From a checkpoint of a small mixture-of-experts model trained on Wikipedia.
Size: vocabulary 2587, 32.4M parameters.
Training: a variant of Muon for the experts, 5307 steps.
Below are experts of layer 2 (counted from 0) of a mixture-of-experts language model. Rows are named router (the router's row for the expert), gate (a neuron's input weights, with its number), up (a neuron's input weights, with its number) and show model dimensions 0-255. Each number is 128 + 24 x the weight over its row's rms, rounded and kept within 0 to 255. Numbers have three digits each.
After each expert's rows: a language model's description of what the expert responds to. This comes from a sample of Wikipedia text that the model never trained on.

# expert 14
router:160084132119111112115172101118103110111116109090108143082131144155081111150101083101141164125147156116121097159125107116144134129110094138076145112093150129164146142131145159151091150164123135168114119085133118097093125131148169151129157170139133172130137156123090142141146165115115116123097155123101123113133163106142126127131144159104143161142182124143110136124129101167128162142106146144098123143118174097136116155134166098123119141143121146143114102122155160158118149148113118098167174157076113083169149123153126195076145116157126116118143140110145142133135124147107131122155129112113160117160136077151124103178157102122147098095152092118140110111156132100126139148115154093122161130120130110108158135072123113097114133147120130120108110180144119170119101118139170
gate0:184129177128111104102118132139093168151134134141121141141150075131104122133122098139102142116138172156096140167135095109158136107128118095124141117114135135119131111106133133148140119120106131139097123126123128146137156133071153096126111158135165081144147106119143088133095117055116133150105129102114171114111139133129123146130155146144166094134162084142153179156129161148154132143187107133135129102124136140119145182146100084106122119157143119095174139131130128149128145127088150122120103084167128124167118141152129107128130125130098116132147102106144109127141116089134135144174150086110155156152111125122129140145090155085114168079150127082111153160121128113131114122132138088110146077146116112082093084121136147154144107093084154133109138135142133086132073183129133
up0:148165140103118141136141109151130161146120128128132142162186134144171169193190132116127152080122154160063129127133104135076132133160140154117153119171132168139110143114106118115129132124080136148133152164123124131135123156125171133104138154114131136153096118149135118105149145129098145137134109133135130137134147154140125122180131106136130121112137181105120122116122135137118100065160128127149121126108099104181168124157079143103132111090133100190134134118165092102066119122134136131121111131116140125125138117135111110098153134178196113121165152159087114132145093131146120115154098142125091135149148115130105116161158134100139074149145154142151130141172151122126157103116132089144139142129130122092144135132112095144142158134132158130112153068164125135093105171142138
It responds to: Inflectional and derivational endings that close a word, such as -ities, -ents, -ing, -ed, -ly, as in responsibil-ities, cont-ents.

# expert 0
router:108147095146100067148154122105128123131095100117083117082178130136116085153089100118166164102135169131104135173161094121144123105110141119103143123097145135160130142117127152151109164174133149146133151128095132120100158138091142140153160141161162138125146155098128100153146166099099135140121140126090138121147118066161118131077118174102177155141184152170168137193145113152147147115112153122104150143190158144097132148149168114125131149148136123160157111130137166160129141129122123138156122115104097092160144112146123149105133107143128086139128115085160149127133172127102114148168143111104121124143122095135136119169100120132107132122117103102138134098136123131088142163104133130121131112098111141091127138101107117112120112122138160106111129187111108126122102109123103
gate0:158104156114104126131146152151108115101107135139150137090117093122118122174099094132112140109127190166135146164111086052077170096120144114105110110138129141133161151095150110139120122165140144139106123156123092149117142128083132137104117098117160107113160133110156104114096138064067111146113123101151143133124138072130137124117115145135159125085150113145160176175141160115154142118182122188145108118161140173148109137103097104125083138142168122103146111117111134131144138129113170122130101122155116127144115132167116140161103104152107112174137092148140117154091115112089135132129135105107152118127087141116101156141101120106143102111109114127119135161103130126153117151101118120085136104114130164095124130143124142087138088149135158127122147143091150113165088136112123
up0:172166136141111115114119130152148151135140123153120168160160090126147135165172129116131136100120157117097133126133133139149107156131093164129146147177145137157099129116088120120111117142125180126156126109131161137092167113113145145118087113116118114138123128101151129094157152150125141141136105130076076141163166170147136147119143068146156136138142127155136135111128151128118106096138139115136100147104126095123136062152099178107161147088117140185133138061157101092078110126109141143145138117103178130121128128110091122078140089126174118136128128139090096155130100137134141133148117143143087127126156151133099130145163148112129117131144115109091118159135161127130140077122152098141141091142111093110122088121127097168131125158114124083149153106156108135077160153135103
It responds to: Word endings and common words in sports biographies and stat tables, such as over-all pick, Plym-outh, Hon-our-s, known, elected.

# expert 6
router:106107119123095125141179125130146144082100127118108132108148158118119137126105108099085128089130123073116118158141137142138113145101129148079173116137139153117157143142123128089117131182124134125146140095130127117096104153118152115102184160149117152156130134082120119174140148136109116118127157138099122143159153089152101141126133148119124169160194117145122131158103100139141171115139172112091133124104148126120120122154150137125149125130142148177129112137108158166110156116131108086200145170069115120145099111166130169119165115189157120091139139121116136139121120157109147128159089113121161110147125097123110116152142102143120103113131079106155118089172122093114152126093120121132109119122100175124164141076130114101088152108170132111132150148140141147110093135120132
gate0:176110169086105114157102151197082100119095121116136159115148109106132136132108129124124109088153167116140147195132093079143153099177172127113109104126125155114124128139107119131132111159143145114088109122117110137151152154053148134115116165114150097150160108107119094118097096070119096126141094084138167124113156136114126163134148159147170080149141110104130179155119172135126152094150113138137124128146180156151107160123078105077119159131165124120153145108136124118146164141136151127130144121113102178136108152165126122134144101120115134137145115093127138125136110079139097160166136115123164125143099120132123146121123133119105129107133139116130151160100108133113131132154142083098149099087118122116120117092138128146146110125090127112131136101125129110147126165093130
up0:183181132142170118103159139124113139144130135138149165124175106119124139174165129130120143064113152133072135167138123145116127160100130168134155120145125160114141112115128125155107116145090132132152142174122138144115125141126141174100097141129128138123093120144150107124170172128106130124117117154111114134163128120136121136126114084151122155121134191141133159076143137123102104094167103133110132119141146090141155101137121151127141149072105158152170164114160116116079075114092124144135142131139163076108132138129104144112156119137176102131160148152128125146131110128108112128148088140088063138107123124148064160115094117118130118176162132133122124167147133121149145095129140141185163106149119122118121118114122104154160146164149141077141168119131120134115123146162136
It responds to: Final suffix pieces that complete a word, such as -ing, -y, -t, -ation, -ed, as in conspirac-y, Secre-t, Prim-ary.

# expert 10
router:154124100155080112118154132126143121111096107097082140118147153129109106145117087095125148076122137105127150169140119116168124117110132189136191103130152148128170119137104115124133151161112139124144163117118143124110146136085167129110165132137149175157162158146126094146149166079125131111138143092095092145170136092195113141115120162121164148169168081151172164155138116146165137123123156135095133134117124111086103125144170091092159113144169138152135118109133168143116139121112136136136151129077123101109157121169143152079166127174129112089143129112137140137101106102096108145176132127127147127165116088143117113146098101123139120096136100111131150098133153109102106126107118095121119117127092139121147135086148118113130119121113134113134138162141127100109108138165120
gate0:139127149124108095095159154176079128157117141140116147130128104120123131149153117135138150116147149148141163172119084074114158087148151119094100108142122101112127152127112093112122133181115149136079168093118135130129170136088131107120087114109164084125154107100139075129115131102122143131111112094161148117116139092134135124146108175152156110088138100142153191139136186102137130118141155141116128105137154134157110146157103087138131109131163085085190130119100133140156131145137178127122156134111114139128086137156122093142124098146128080145157095112142115127136107081113095146144125112114167143152105111106074143127140132110121132094145138127129164146096146115141103132115117133112125110131099102112129109132148134102175087164079131106146150104116118140174098135103113
up0:154179107141095095129121125144120151119132138167128171143160129117120123179188137115123153074104141137101130117109146152093130170127104156151122120156147128165111151100096103139101141136119152104140124171115164133126140138120129133103070126133131136155116115109112131102155159113104141149100102140099074166185142162163200148129143080140151140128140106131157135087112175123122090088119128128136133154143105119146119088145093160115155131121127107154168158112178092083066104144117141121133105142109148102139135117161082096126121100138168095135147111139108113123147119146129128155147110144115104101107118124146109101134165138120137113127147153138124114146143154141138152100127153110200123118137126110121111127155126139171167128174114122078129159098113129129107126147152101
It responds to: Suffixes that finish a word, often before of or a pipe, such as -tion, -ment, -ference, -ed: Recep-tion, treat-ment, re-ference.

# expert 1
router:121128124136130121113147157124082114108134119159078171113142156190128112160145135107138087085130128104127132150117094170155093150119111137129165112073162146123153161119123122121128166147141152141137142125154175108127131133091146124127151171145167160158112153101101125115149133114144174067130130083107116132180129114154100155130138131094145147182147112133148157141134123142142132146105156106070155116132156133117105151161152100132145103143159158150095092154096135167085172133127133131116175145121134107127133106127131176104172129119124130151130143099148156108126148140101130135129157083131128090124135093143097101172154101127108114115125060106171124102145117118115130148117132117108098165128121142101122154121120142099101146110155163076131104164123141149114112131105102
gate0:169131187135113120100145146167112132110104101146115122083154080121126123133127114167106134158151164157129138151118097103107168105117149128116114107142143139111146130103110124137100092183084139121110124116088114138145152106090139094136115135152153125122127129109131087126136116047114115113113131099143163112133141102080127155116136156157142116126131115151145201132154165125118148068121116182135131140110149133124129174159114107116139124113164144069140122126143093122139116145110157143110134077160141136113131160155126089147150090094076106152115104104144131140118102070077130096142139118120144108104100108083110116144130122133118156098147126096067143151080152139138111128125124122126157090101124118118113104097132140106147124121104136132158165130104114131132086139096116
up0:168172142132114137128138130157128118163100159134136196178147113132169132187201116122117153089089148123116113110121125128119087147098126140148138141157136147161111134115122104076110113150121155116187122168153174146095120134119139150116102140077145163104104075113131144099162129130105157107145134148140062173145124171172133107133125099133161116116134144114133112088143127106141092141125136124129108142123118096120111103135127163123162127113157119172148142096151147109079110100122155112145136159121146114132125122124102131120143114167189101123159144160101095147145143151136139144152111156103096145140147142136104128132140139117117081140133140150120104149150154068147143083138125116159157108142133104130138125146116084143129160158139127123104142107184123139114135145162134
It responds to: Prepositions after nouns or verbs, mostly of, also in, on, from, during, within, as in coat of arms, chief of, sighted in.

# expert 18
router:132157126159112121147154122111125105097113116134099137121171136164109125153119103134130169108133160113115111174149126139141107152120126107122128131107153176150146182134112098165137148149129191121159145080171155116093155163154162173139167159140152154145140178099095146143168117136107132145114102110081137134168160111140123113094148142097126165161153136120136145137144096152084168126125118124104140148158199151140134142150159122141124161159124125120140115116141155158087114143121145105155143129102086114165158127155133142125137120134091099124136137155130154096116160165083135126179115099121142098110158094142127088164132137133139092122144098102146142115161128096111141161111134128095140149097166158060124146120139118081128117147143147116100105150140103120125120100130149
gate0:146120189097119120129142121164091150114102131131110147117142077096134127157098117117117127086131182147134170194115107098163149109142170117119121122117150123139146147126093090134143094188126146140121138095085147124111164103095134138110124111124129128166157115125126088129097125098125153151131147091137142092154133126104146148116105169169106070107110111148171195122158165119138125145162108134095148107139176142113130149120118086130144162121142131089170142120144084114121149108096169150099148095135118172138127145162105097143132131087093129113134115123157112158129121084100099164136139114123128129128082126086106161136110109141129120115144161144088126158096140143142100131141110089100150115108148163122122089104129139118134115127113141110138138124111107105112080134098105
up0:166175139136144150088161135164113122135121118100103182139161102187153154189179130116113155092118116129079131126102115147105133161135086121106134120153116131156123114105129131125138131117114149151157134170144160149114138143134166125093107138114138172121126097132170158090189117118112104129128088134144094147182155156144136145139145098165152137118150141118123136098162121130125138110167108133143099135108137086126132109131127152133145142081120114175149136126137120106071117168121157115152129151133177139121081126123123136110138133150175120135170157145095109138107116170129132157140113137117100121147137140144098132161122170120131094153129102125130110132152174106156138088099161096149137102134100087132182118143112068148130124162131122098149156085126122138094146125143130
It responds to: Verb stems before -ed or -ing in narrative prose, such as allow-ed, ask-ed, h-app-en, plus sentence-opening However.

# expert 27
router:116146102119119089128131122126136071120120116139063144101170137148075107169126134122157126105138172095125102176162121149176091129109129139098131127095160200162148188112123111136145147146104176130139152111148159103100153128131139150115142151141134153139144191079117126130163135123128130115145134133098125134141149119159125121117131153124160157164151133128145145170113109139103178098141135100118129122164161132125122156151149132130133141158162104126114114100117162167087136129150098112121147129105097123120116137167102142127152113140125106140148163123121148119109146159093124130168142103122159084140139115148104118161111098158126096128156091083150128102153107119098171153077144118076105172093142135087149136123138114120120137128145139097119148156119154152140089092115156
gate0:151107148127087124113149131160092124135077129151105127134135118103108120151134107128159130127142162150122168164117072068174191088152158108120111116146139141101116127105138098135138136168119156113111136128101122131116146111065133138122111125112152104147163109148154104101123161061093160145128136078126130115141116114094154142142099157131161092084120103138175190132133124145135133131189143141156133111189148140143131145114132138117129157156154130107157113116126123120107122121113151109082140096128119158125145129142098092114123108122077109137148129121124106130100123100090111146151152084097128141133106096113092180131125100127178131096149168129098149143090176130145099117127114105131160107123161144103115116116165131123131124154094164119105108139139115097144089145131128
up0:160174134107097126142142143154124117142132097111138170152145109123161138164140130115099174117088140130089145133096094159097121190079079170111154117153135140160110141123114136114116116145137154149122129156140141132139161151123159177101111126089148159140104090136141131139165134149124139146120111154128105148175169180122132130142133095129142160172141159156124117102116153108114113096126125151134117161124144121122142100130087146129171150084130118180149148118175094103098122128127173128157093142119157096142100128147107127107167119128173111123151129162105116159153139125121135128133091153141097142130146143126060122134119164104107108140116126113132139148145124135136183124132166112174144095142110084128148135121087123158122119174133117100140153075120127164104161175132106
It responds to: Content-word stems after articles or auxiliaries, such as pass-enger, develop-ment, continu-ed, season, design, often in transport text.

# expert 3
router:143114133123105110138150104108108107146085100144066149123157168167117104149140146133145113101150118121114153159147087148154100131148140144142142131116162177145154123135126133141111168130131140162125165108126150104137143154106165138126148159182166163146120162155127112134157142092138163105127161126099116134179137119143108130146142126114160130168127091113121164164124109145126178140116176137075130117167171103097129169147143129080143117142143123166101096129078175153097158138117156125109166126106120122147142123141144156122164139124116142150128149107156122134108147139081152110142174075158118116144129086147123112163103069113104110122129092096128157102117151113104128155127102109102117133135106145126140142122155107100114155070141139095106105170132158120136093124103105
gate1:179104100140135130088142100149121079132135131124117097091111113118114110145107136126134142124131143139179169131097142124131126097165137129135130131091143123153179114157167124129122072124114165150121132125112178142107158140147148086091164128126102171116146168124133166051150103159130119159148130164136128097144177148167131117137107132130177107140110126106109115133122148073102142096153088080174145111116136111175151141134096138103130140106165131121103192095094124117110144126115098088120111122109135130124155125145103136130159113198070127132115163114104155118122157151130151129114116110140126135174112128094157099126150098163108130147141144115141131115120158138139154152144094144147126108114149137094113136132124150125136162142117137116137159144124113092079104152133171
up1:188133126153135159123106081154104099144122114119105095109133118130128134127171139111129125090135089144136111109151146116088150128119129136116160131094136136155119107120118110148136103141126131150120158155162145098123133155141136104082203157106117127092140130085139137101155115128121133144164164124169123117134111146164115099152149145140151128097193106095106101111189123162087121106123096128156119113141137108163107162056101151104089128122169115143109134131100141109128134095141122121124111117130124168123134129124108132163148141111152201140099139110127167118113111138128121137117126124128144131145134134118136122149117102114056136106125135109135129123113044109105118111116109173116161156110107165137126137094188118113146180111134149144096123144132139155133121183118173
It responds to: Colons and commas after infobox fields, plus year prefixes and digits, such as Education: , 198, 200-3, Secretary of.

# expert 24
router:160138093159102118143167118108110116100081108104125116128149162153110134147106125165135114101181155098136144155140120140140100161152106186069139075102150133169120175171123139116120170149090168132121149130131132133145088148133158180140150153139182134153138136116103086136160123139085119121121135101112141169178171110142086113112116140107109150148163111123174148150149116148129149107123164139105154092124152133148097152151139108107141107130135137156129080153137166163079126129126112074156137139123127091121112099134108127133141105174153080149104147122121124147130122144097136138162095133125114113144150124137128081154122115133143099106126102081129151119150134112107140175096149149108128119112127115078128155115121143092101139094142134103141143134146131105111089117126158
gate0:168089150105091108126127130159085135127113108157134128088155093142121110157131112185148108125139151161131163135136068104119180107145146120124127113126124097129115149113114120134127111167114157133100139145125111122141118110123144162135093103122178096134133134120123106154119104119087155113135137094160150066117159103129123133131106150136171093125145092119151157157099149124131149135109139166143114144175144149128102188111112091114115135131159094066125121129119142118144114138088151117109128094147091159140137131164116080144139087106092118127129107122141115123114115049094124128130145121091156110142107114067095129144139096136117113101120125129075136166111143141155085145142148145139150129149153163123094108136144123078134094110137150128131149129136123094139059136090127
up0:150170112136126115107153123156142120145101135115107180142140133136166160158189123085092148101115161096097115122129116149115110145123106142143154136144110159123116122129110111151130137127092140122148124144131139145123116158121138127064100173137109145146113092129141089113155111123134126098097083134129080161150162173143157107146127100155146130160120142135121114105140109116107100124141104131127116144112119105151139093116111122142108148098120168166119157117175126124043091119140153107160106122136155133096126138109129127137138139178156111137155111172088118140111125142157110172142089097089091144123141153145144117151163178114117114152143152133126131125170147097151150090114141124125178123117136120113121096128122121207158121174096135090161113080121124148088167136139143
It responds to: First token of a sentence, section or table cell, such as A, The, This, It, single capitals and small numbers.

# expert 13
router:124152134142082076125142138116120116113115095157096157100138137131085127193115104111189137122134150097159175162147086127164125125114147153142125113115163136121156138146126123159108168142105154163165138123130134138081156150100132157151130132127155161132153186118117114138146184086116162123115098110100124118128121113142108155115125175109171133150178115157139183156136117177146146131135115128112152151159139146125122156133143101116158150141139112116131135095139185173118099125141163125137120142104108107126150091156138140072136126156093096138112136125171172110114139107095109168163118092122119084146134082135110120141124086138137103118124096102148133127131125132105127148090129131096126122106132179096124138111170122113144150145167143102124146161119119126163088124132106
gate0:139106154124116104120121170147133126111099117151146163119131078104101114148125106150158126115149137164137164155090101099112158107113157126147109121115094175147123126147157135141122117166110145117110122158122108115110143146102134130122124101106170108105154123129135093149133075063107158135118126103141179116134112128108116154123122150156148128075162117132150170139138142145115145081182135104129128125162154186137129147104086132090102151139162120112135096143119129177163155092074174161108113094131105149124154134179113107150148124145064069141146121116145137142126103111067114105121168099149146093125108116093092164111120126127129085118098119126151141134094148152147132139095132126091140096141106147109108114132156114141150144170118138127142140139124118107125074144124123
up0:159176132135117148130158095153137130143137118123122150145166112140156119155172119085130165100086173111101117115128096125116101141104100147107147146168175112134117161109108099098113116108132149120162145113101122160128173103089117121111101133115123153176093107138137133077155137122112139145133104157126073146195147129176169158144119110132152131153127164144136116099133147091144120111146099166153112140125105071123141126148122132122168141107112126158165176081185113097065092135142126111160136141133160105119091132113123111089130095119180121123142136173105109147124122124126128177162120146094094138135123122150088111127147137110126111148149118098112144143147164113153107113126134104144134097110135090107133113147103099136153079164123131103119135091131144145130136164138117
It responds to: Prepositions and verbs in sports career and results text, such as for in debut for, by in selected by, against, after, won.

# expert 28
router:116128096155102111134143129105130123130105111129103132108141153150085085180128098142136141109146181080158137154131128123129114168135113152128149117115155165130162184161154110139105195125093181118160137120143109141104153173129129143145153139136160144147128145105111125128143126110096143147127148128121115117150123135125117152117154170080124149177130139167149140174116109171093132136110147105107139155111155141105101147174174112113149149139144120125112096130106144155089134144132137103178159115102124099138140129181118132098141126153098121130105139141115139107116145146065107129144113138141123089115159091145120097145138082114147084125131109082152134091176126123087125163084118160094139151133145135074137134123148113105115119151175131090122100144164154126108077122132135
gate1:138107117080103109077137107154111111141138137138121081123120106131119123146125140134127134144124140156155137130139129144147136122171168149127097139127131152147141100146140106140135107062112154127111110126093177099076150159153149117105149130102126141114168169151094167076162153154112100154174129144130143074163112147172099110148121142133168140136124147116122126165131169109101132119140089102177146102097133129132123137128132146078120153110155150110123187093093114139114118097079107072150124111142123128145148106140117135123140131149084099173114131095147141118156175168115142123120135116131159140124115110091121128132157128154141146097114113124104197127118177113148157150174129112132112071145132164106157102120137118092136113144163106109119137150135131143110101156160156
up1:117130118109084152103138107137091138148135097118110112112131157146111121133178143094105123136097098158128130117128153136080188141116172123117136146115116164144128128087126132152109118076146082142104149128135136116093144164178122134087183135085140133107130131122131139144169102124123148175157127114153150128167077144156088122193121165134141167115153147123102098129156104160117120114107124098144127116152165126116108167075101152141113083129119118134122145123084123119119121094111131116146094112136105172117133120147174135160128179100151171164103126121133147106140124141115140131124115117078133130125115122127153117171112116122096140093096107118138157126079104110122098130128122125066152127135107163132140104078189118096129121111093113122123116125111126161136122149165162
It responds to: Periods, commas, closing brackets and quotes, and line breaks that end sentences or table rows, as in ). and ".

# expert 2
router:160127083156089106134157123072121129122126084123104174109201121140104135149122106120147126146117162090121143175122106167172114145141115148129142098122125125142131123143105108129147156135108159124182150122090152153111152145094152123149142169196140150157125160081111092137123108082110142134144147107085095128169132128142120109115122162121172145165134143133138147167136099126137107112102133115088133159165136155147116141109137104116179108194191149118145134094111163158116133145168130108145134136114120097116089105167143149148162110137130087111151150111138139113117109123128121120169125093109119085117130135133116116121131108122115115116119119090128097099157118110087143120119121064093107128116154152106114155123128110111137133132139148092126137138153148152081115100133100
gate1:150109109101110123100131140155138115105120119127099100117103125126094123155089135150136132157129130174147146113115139157154114100155143146144085131089139133154149146176144111161127082110125165099081119111133157070135159169165120120133159157092112157120135149136119148051133125145096099140182095138145140137162150156143104111109105097132189082144129154124109131143148133116113117096181066115179184132116142114163127157143088136119118143117158153136100169109139123135156130127092113106152089109160170123149108129128092111127151128159081112160159149091126154099135162155139143152145110110127146116127128133116167127140130126139098146125113134117120133143151143113171166158151117115124128086124134141100124153157122147114100155143118140104138149187121090124093123138129131
up1:126152124104140149126106100148138134121129125128091115128103104121113133144203091098133123126113124162133071115140124126111160129140107095139145138111138131148106103147144098195133131076134117168080152136166128125132123157132119128067160150117142128127122106098149132127151103094128146171152159106142135131140098108182108090156130143116147147096155131157122105108157126139152145086138128164176128086146150143122088191070112197114091127133147111164077115132119140148107118115120140127140135119136101170144104117154132133142104151133117141162094146105114149129140103103119130135112140094102120177127124119161151130133119120144097119083082113150137151155131073144133107084107086127093139140104118188139118128090175144099147164126104119125138144142102143138143131141113125
It responds to: Short word pieces inside proper names, often after one capital letter, as in L-el-and, L-aw-rence, K-D-E, plus accented-character bytes.

# expert 16
router:128114087132100125150148141142129133137097119123094141128150135161116136176121134133139121106165161096116096152161136121175094132129103139102129087099175132136136158140098130113097173135117154138154141100124146102128102160110157145104162178158129156150176162122082121115150147138146138106091143122106134130147147095155096132123138148114122168164161107139125155149135103114108136124118140135091129104144128136132122171161156119132138094134137136156080091131097156148056120142130123080171147127121086115122120126144108136130134128164136113123118188122104131141092135170105115118162129143134098127142169116157116091156117091096161072110140103094178165113154170108103117141105154132100145155112164149111168162124124086108089110093158135118136137112161157108143099113134145
gate0:149108163139086127139170106168114161115109138138122166121138063105107104116118122142116143114108176131138157128145095068163150072127119145092133126135130141127121125103112125113130142172107149144081105121112119115153150123100157131109097134120138105144159114109132086106108135075084145141109080106160139123137170082098124149107108157173147138119126106163174164153134161126149160115148126163127122120141154159150116171106099098103105142112145141098152101145116111108129103130097166152131131091133104153168129111138114095149132126104065104145132124126153113164117112074095115114127164119109140142152110140096132148088086116140147107119131131120135132163098109118141125158152136112102152111102141146093158113114159151106118101098094142123171125097097112106139070140103105
up0:166174139127132129112145123167112138145143123144126165142155137166189130171179131112128143087104151128094136106092106145109117156118102137144144124157145144171108167143096075101095109144101138119142140171137168134100159142140104137109110138096143135124099081145133144109171130166119143139100092130130077142156155163145160113142141093180131143119145153130119125087132131125124113118103134161130122172134123144127131103138120131133128131123101163166132138098178110123096096106122132078146094141069165117112128110147125102094156102143160122149151137159092121162148145154130135158127101134114087104111171123168110112139156153118126113165140124098112130151172150106142139123130167105153157146140101104119144142151096116180136134188112125104127143091152110145093165132139152
It responds to: First token of a new line after headings or See also, mostly list bullets, plus capitals opening a line or word.

# expert 31
router:132108123169092116150159124093101109144101117125110134131155158166099141181124107125155119080139140110121108153158111115194103112129124123133143126092175135157135102152121136147123155126124151156146142072128124112123118157142150142119129158152119153170138174121112098146147153125136121085098150099113140125133103112184110130121142149110137155171148093181153138168126112145150134124103122127084141123149120118129129185190142129092124104129131145139153096118116170147099138164122124057184127121125098106120128098134151151097128120170108099129121165131159153122112117123096126162153117117126149106147167104127117075141109092110132089115129100093156151102170164124107106130108111133069110135106152170121139143129116099109140118106126151132124158160164136122153102108137158
gate0:153110167100115121137122132216094156110084121145127150096134092110146137133133110142126133141150169155119164161108074125104182094149155134097111128127126100136094141090101145128137103156132114121104152126111124105164157113092150122095124115115149127174133103166129119134095136078100144155153115076138181115083182094103159161114116151159153123119162128135153169122148136120163139114166119134120110142109139129152168149122086081110142145111164113117132139159090157131145141134128137131113108103141112124147119146154130086139140131114059089109124113135133124104134123051094114169117144102118180096147110114092104156112098131114142130110119126129118115146110111122105122113119164126129177092121119127110115122117139135131128131121105122123130125121151116108163069136094114
up0:143153124131107108132143114139134112148135111118133134135138127132140143168168137129135128078068163112084127133131134138103111128121105131137140108147137176124118130126099092103100124152083155135174141147133156149104169110117156131147121133118114125129117143127154134134196153098133165136124118145086065137194154144136153147136116126126124101117111119129151114115128129081070110122138121101144120132144108121144119134125130197127111139122115132126147150109173074124097063144132165116163132131122155111122149113148125141099088096141210110120147118157089112177138110130159111137165122127151064155126127131115116118134161140119112087130168126135113138145141164112173170097104156137140130138111136112118139120125112094185155092174127147109117149080122125150087128152159143
It responds to: Pipes that begin table rows or split cells, plus list dashes, heading equals signs and coordinate primes in infoboxes.

# expert 11
router:159134108150114102140162098072132139110124108138097121126170127137130117144101090126164157143127147111128140176156106164149124106116115156116151103129130131127148137162110132151126158123097149125157141093141145133110125143101128143160157126161143183170169153082094104119140148079111126155142154130085115174157105118145073136107140167103129141174145103161153130154146078126091133098117167103084130164167145115107078136122137137104142099163163151128146133086104166151121139133138144130178109119095105091130103104133146133123153138137148102107145158103149157144132132111127138153138107119080164085110140105131107104115092094138122106103103121088123136095168112108076151138099120118102089105108161125099125160102148146094127151147147143106149136145131145134133101119173117
gate1:157094109130108137102144126171103119138129129130119112083110101083116119140112124120154127138136135153157121125142109147111071109148140143118117131109088138133148125164113087132117092074119173104105113128133169095119155154174127099091151124083144146106156167095143143082139134167115126151152135139132158117118167133115136078137130130107205107120113140095137121113135167094108171079159089101141164110118132113154119127133121123113130123118145161096086158079128147145145130081103100084128083111159149130154102076145105139125132135174070134147124157101129150154157155183122152126116147123167129122132092163101140129126152106162144145132117120110128136102138118115135172169131110114135116135132130135090150116150148150135107160142135122113148188132140119125080118139128147
up1:127167128095132129118146115150105123137147133107086141152111130138124116141167120131122140119121115144116078104131127143092167134155138094103160143090123122156135093149121132180128133101130122169083179134149125110131144145108103116104146147118139130116122110113133139132152096081126129155155159095188147118147096099186100129152110178143148162102162153142093080109173132114129124129137122158156132098157125163128099171081107166135112105171130128170114151146119119128121110132136124085154101118144111166139109123148141100143116135128146148147109137101118144103108113112100091158098139179103107182128138105143141098135121105115075112094075094148151137149172064141133089112110114143100168147104129150161127156106145126104144146066099129142110115119133129098132154136117131
It responds to: Syllables like on, am, z, ak in the middle of surnames and foreign words, often after R or C, as in Cr-on-in, Qu-on-iam.

# expert 30
router:150122093126102127122146148114105110088113124114114129131141149119122117127114112108139135115163143108130113152152138124167093145121118143126134106121152142147136168148135163117119144120104133148144130056127147116119118167136195189121150147145144149139178166121078125114150153147123144109087122130100143144145160076153107150100145144119142179165173104123137146134168099124099186103141134140098141108130125154165112161183168113116127115135134097158120065131133142161078100141146131098175158104113114101124089088141102140117141135160142107139136176122115158145097136175093138127154115135116127095125134098127123100145130104139165086114121096094181139121182146088120128150088172139133118166106163151111130150102143120105117122135147120130130137128136136154133097112127162
gate0:174112192114100113122150127192101128123121140139125130106155100123114102103124087126129145124114182142115163152119092098150165097146134098108123134149138156104107148112106138132117119202130137108112119119111118100154148106071184126112086124140152102147149102121129102141092139075086157130120125106159134147130154103103149137123105156098149116110145118136120178144143163106141147109206150163133116156121141187154122169122099105118114129115161115089131105139179115123149140129110155116093123089126114142128143107157098092130123121101100100143115092126149099161146120099107135139149159115090171142127101127064100155102128111141136130114100133106107145137080169124127132138117102103120131079105128149124151096124153144115134129136103152149140127127138121148151104143110140
up0:195148126112143129108131135143104154143108116143121158128151099169175124179188140127097148113110163134087151153104117144108165144126086161135134132152104115157115142113109125112098141119099142135131136128144158146124119158110130151113102160115138172107113108114127130100152118140130108133121118121117087156143156192144140145135120126120141127106149148131116123096136149108108144087157112123154103150119140093142145106148115137109132139102127148183143153079153116106072097120134113114138120147102159114127100086163086111111152124152175117158132146150117074156170122157121109158146102151128108130111150138128096124125129139136165108170145141125153151147158140100165138083145133132170142094137125120099151145121122076155176158201101083093133158104148121153080154154123137
It responds to: Function words in technical or descriptive prose, such as at least, if, that, can, which, plus capital stems like Cor, Fr.

# expert 20
router:151134101136111065150160127103105098120129119123113130121146152131124118162123136105149105106160147099135106149143114170135082134113102164147187105087173157142152178147136146121104158119095144126156156116127115113137115124120158135121137129139112136153143144089095130123136145109126143104138171131099105177138137117163097132109111156147116142138165097148154125145149091134118136125138153119095184117123123139135125146132130077068139104165147144123123106114126168149117149165169132090161127104108091104139124107130106139126152112149172083108172157094121134118134137128105145151135114126118150078139145108121122117140120108160127097120143081084152097104157133100133164154083138125114090113121148134118117133123141114104117132174180133121176165188143119174098086073123134
gate0:162132161155109086137162166156070143127106135134121125111152124085099144143112111133115136121113176145138156179116131091116150091162148140081104130124149140128125132146132123111123101181121147129063125131133109116153161113080138152122084120122129128158137101123139113136133145070112160123158112094141158107143131107118151128117113156148167093139141142132182189149165181157153162119149127154139132087129155145132131158125107104102147169137126128132138127122131112140161119136101173110115145095139127134114117131183108080127153133115088117114124123111096131160097095081103125134109154077138144144121103124126066159132096113136136146096125109133116160129088137146145102134156113119122152093127143171097126101125161109132156086104121166110137156162114103115140098146093128
up0:142187092125127123120157117151125110152128124110129146125126111150144116175159144126129129100093164137091122125125103160104113165110130165121127151148149125152095136093131105110123121140120128115158124169117154166145121132118140132094114126105132136148126102112147153104165127136137163140133077140105097177156144156144156146114162102156106134120161154146118125120138153120148102129148145143146112121138108103152104087137122164117128141111132155167160178116181126107082116128156140093144120142112138093141125120129106123110148091146165103146169121165111127133115114151124129138172139116121104141111150130144060146145138143129108082142181132125130109184142163117187151104147167101182178064133123101091144125110120080189119124174133114107168149089108117117097150137153130
It responds to: Common prepositions and verbs like in, of, from, between, was, and cell pipes in railway-station succession and sports tables.